{"d_shared_expert": 0, "router_score": "softmax", "norm": "layernorm", "tie_word_embeddings": false, "init_std_up": 0.0271, "optimizer": "adamw", "beta2": 0.98, "weight_decay": 0.21, "batch_tokens": 262144, "max_seq_len": 512}
Below are experts of layer 7 (counted from 0) of a mixture-of-experts language model. Rows are named router (the router's row for the expert) and show model dimensions 0-127. Each number is 128 + 24 x the weight over its row's rms, rounded and kept within 0 to 255. Numbers have three digits each.
After each expert's rows: a language model's description of what the expert responds to; "raises" lists some tokens whose logits its average output raises strongly, later layers aside. This comes from a sample of Wikipedia text that the model never trained on.

# expert 33
router:123116106123105125143111111134105142143118097166121121117146120095131147095144120115122150124114134103176089142142131108153129122128115149121158097159195164102153128089155129110161140149166115128124101147109103087134155086161069124083140129112145137134160133126139108101116149145114117138156150094103141185084122162107159163131118166126123131120164129115139169152132090096066136155133
It responds to: The digit 2 starting numbers, mostly years like 2009 or 2016 and scores, after a space, parenthesis or en dash.
raises: "nd", "0", "\".\n", "ings"

# expert 52
router:134151134166153171124120139169089149133174122131156072130101146119147116131125119132116135121132134133131131120105146145132132118093120109138132160120129127190089171152145144116112133157140129128226078127123161107143136092113159088097123158125113115098124156114109121123121133074192151111149068096123150154144164152099115104126151100108121146131123110136152136136122109173132149076175
It responds to: Boilerplate in list pages and succession boxes: See also, List of, Preceded by, Succeeded by, and election seats in phrasing.
raises: "a", " (", ".", "d"

# expert 34
router:086087158118133140147149102127135146111126135116148162122106108185109134100131103157140145158143115136098138096192126104130133120099134172087146113125129148099142111159091119146160131108118065087112106121142132189134133126150117134094115088114163110130120075147150137132143140127130146130097150089140106140111093115146151131184117125142113089140142140139119129106132142090095144112124
It responds to: Periods, quote-periods and parenthesis-periods closing a sentence before The, He or In, mostly in biographical and sports prose.
raises: " Later", " This", " However", " In", " The", " Also"

# expert 39
router:144141108129146148101112126151125120138120183111121093175163094117160158104118139171134116106126130151118132123124094125125083099123151128154123150095144158135127125151128158111084136123107092144127107155144130139139124151113160131141128088141095124144167108118113145082093137152151127110061121132116161120139139132135104131129115160111119143104091149154190148130086078160116143090136
It responds to: Nouns and ordinals right after the or a, often followed by of, in military and government contexts: capital, last, part, group.
raises: ",", " of", " (", " in", " and", " at"

# expert 32
router:142115083081151128151158088122104136128120157108136159129156125154113112147113111146088138160128085129116129131121135090132136134141096127132131148152148168071112119143123150110142130141118176103142147105165115096126118155121121111129110145149148132175150110172108145137084053088149123114129117104143135116110153164166151127128128143111130142141127049118143129152122109143115153139151
It responds to: Colons after names or titles (Star Trek II:, Awards:, Cochrane:) and pipe separators in tables, plus On and section headings like History.
raises: " such", " Studio", " Level", " +"

# expert 35
router:128130135081116120161127170168123161114171106094123099141103136095143121133101091135142142135127110159174143100155134136112077086089121141139113084143132131105160076123126127104139091179106134132134104104116120106184144159119138151120134143105097152084098110148117130091095125153113107100110141146105142144132082116125156146134132096124135127137129131113131140129094117136147148143185
It responds to: Word pieces inside non-English proper names, mostly South Asian, Japanese, Thai and Slavic, such as Kh|aq|an, K|hel, Dim|it|rov, plus non-Latin script bytes.
raises: "'s", "ty", "ias"

# expert 43
router:115121097127117127105171054119142104129139115141098164168137130102127127106098138161073147100116157129083162069119115120126105152091085149131105155117156124107100113122121152150215137104168182119116118144163125172109143101132126117100162114126104120151146076122139134161111152140147117106130139081131151104121114152118160159149132095114105128148157120123071139168092119128098095099150
It responds to: Opening parentheses after a name or title that start a year, role or gloss, as in Manchester (album), Nick Morgan (2024), and similar brackets.
raises: "from", "for", "1", "also", "or", "since"

# expert 10
router:167123146148112130136116170135109129141117145134155109096153117175103088082130138139123117145096125116135111142121104143123088152107147141150117115127122091112153135128121155105113128143112149122126175167134122184073082164109103097109127126125152117121127145147188165153074108125138128126078134134113117139147154110139102140161140154167149162168152108166087102083127134140108117098155
It responds to: Word pieces inside names and rare words like Har-b-augh, utt, alp, plus seconds digits in latitude/longitude coordinates.
raises: "et", "ey", "ita", "ix", "ous", "ile"

# expert 21
router:155108133129113140124158130138119113111103075133114134117152116133117128079128140132112107169084141167159153091152097154109126139093133190140113120128138146105146117160132086123089145106113109091113154108143126099139148157116150106087132122185171097141148123128104156110163196160102153153102165164121143115116153126143152116118136136144150139137139127084089154143146159060096140160140
It responds to: Paragraph-ending periods with blank lines, and the == or === heading markers that follow, as in ==Products==.
raises: "===", "====", "In", "==", "The", " In"

# expert 62
router:146144131122128085119140146131108141156131120142107153111127113122149109095153137149134165086204119096111129156142107117113125122143129071160173161145131124116112156134158183100145109089110146097161094127124115086135143091165154149126126134155149147105137134164116153117111112120126089174108140152138092077082096161117133109121128127154129083157112126116121121134119080095118104126136
It responds to: The space token before years and numbers following commas or prepositions (1978, 1997; in 2019), plus United, debut, and first.
raises: "2", "1", " light", "ich", "9"

# expert 54
router:157147121129104094103142151147153115111132106111118139144118129146144123132126167096129132110154121108114095149143123133127095143138166131134133160075104137150140062122135177121103127124117076149101115129155099139129128188110140129092136166124092102148160096140121165132127141151142117137129141102120130139177135121112095168091105153121153133183126176133116127111105148128121119120169
It responds to: The 0 digit inside years like 2009 or 2022, and paragraph breaks ending infobox fields, plus office in office-holder boxes.
raises: "=", "ics", "OK"

# expert 41
router:111155099141087111145126125101119135091144107147129154120132123065121116126094094127100128127142152143140175100112136159156105107131107127144125138105146121164077127122135134067106130165157135147165118123132150155108118136174129139135156154165152151128130144150154122133101114153153114146172086105137169121144136087115124133155116119109123166151135111138155150131103143132089100096152
It responds to: Opening quote marks of song titles in tables, "to" in from–to date ranges, born and aged in birth lines, and coordinate ″W marks.
raises: " ", ".", " the", ",", " since"

# expert 4
router:151159136135133122123143130101158131145157132072103090109121116120147126142112144094088134171155128139116177139113118116073089149141135096161126106141109164128147152080092158122127130101119079156127096148143162144124174140159105136152168128119153111114127108114106155165125149158120185104136119103124122115147134088128144129114106100122135145116135172123137117139098109119114155148171
It responds to: Subordinators opening clauses such as since, because, when, whether, those, and single digits inside table cells or numbers.
raises: " the", " separate", " these", " all"

# expert 31
router:144148118155128100126112115159108132128111133106128116073122136119116128134102118099101136125128121160098157186080134104141133188148126159106096127130121123173120070122138126118127131164153154132072095128112096146102167112118144131108137143160100164095146115077155121117137156147112108116191120104120112157132115158077109135094120118110151099165161146141096130176119149165122070143097
It responds to: Line-initial dashes in infobox fields (- ZIP code:) and unit tokens such as km, ft, lb, in, sq, plus coordinate symbols like °N and ″N.
raises: "ar", " force", " them", " nor"

# expert 63
router:135092112119098139096140165157112146133147162111137142165103086122119124143101098130127122119120157141160119138120123140149108131122141125138139136136102144158113118132103120084118107139157090159125179144132140080103105138138148109116124126099145135136109152151110152123131092104139147115096100136114178099146143063166167135103080166130130147148097139108125092107153147130117135096128
It responds to: First pieces of words or names after a quote, parenthesis or capital: em, Reeb, F-arm, genu, Ag, and the digit 1.
raises: "es", "je", "ist", "ons", "ios", "ia"

# expert 22
router:120105157176132113183088153098114120152141128118089112093166138111133149114145115165127136157083169136167139107123105094104084101136101129138114145126139144134100143134119114121102159105213129104162141120128127122130157140170095110098141124143143090150113130105117109129123113151131145063125161184167123083112140112098133103153142128127128157122083116114146158146112125093108135100137
It responds to: Blank space or dash tokens filling empty cells between pipes in sports and results tables, also This, Yes, Won, n/a.
raises: "ub", "ug", "uses"

# expert 55
router:111129186129154151103108129106148117137108147154158079157094145159123123086131131132097155088158133156112115085126149151119159143127069101164149122165155137100169136123104128106067167128134115136144116066131126148151142147115126135157151104140139093140122120132147096109151103082126152172112137115152109140076095167141171146104124152122160141138091152152118139152121124142160157129156
It responds to: Nouns naming competitions and ranks in sports text, such as Championship, Cup, division, Award, Tournament, and –present after year ranges.
raises: "ed", " (", " \""

# expert 6
router:095115130163082139105135120155136138131114127107144161109091134094120117148105188087090126148165114129149088111143136124093095131114109130097089134079119119145195129156146126127164124126135131151155113138131110098131143168122160086120093082138100133116119079139113186153116146147182131117131100133108148166098098139139134111144118102119130118155156189140143116140108109129128092126087
It responds to: Capital-letter pieces of acronyms and codes, such as US, SR, ISO, MAGTF, PI3K, plus colons after infobox field names.
raises: "FL", ".", "CC"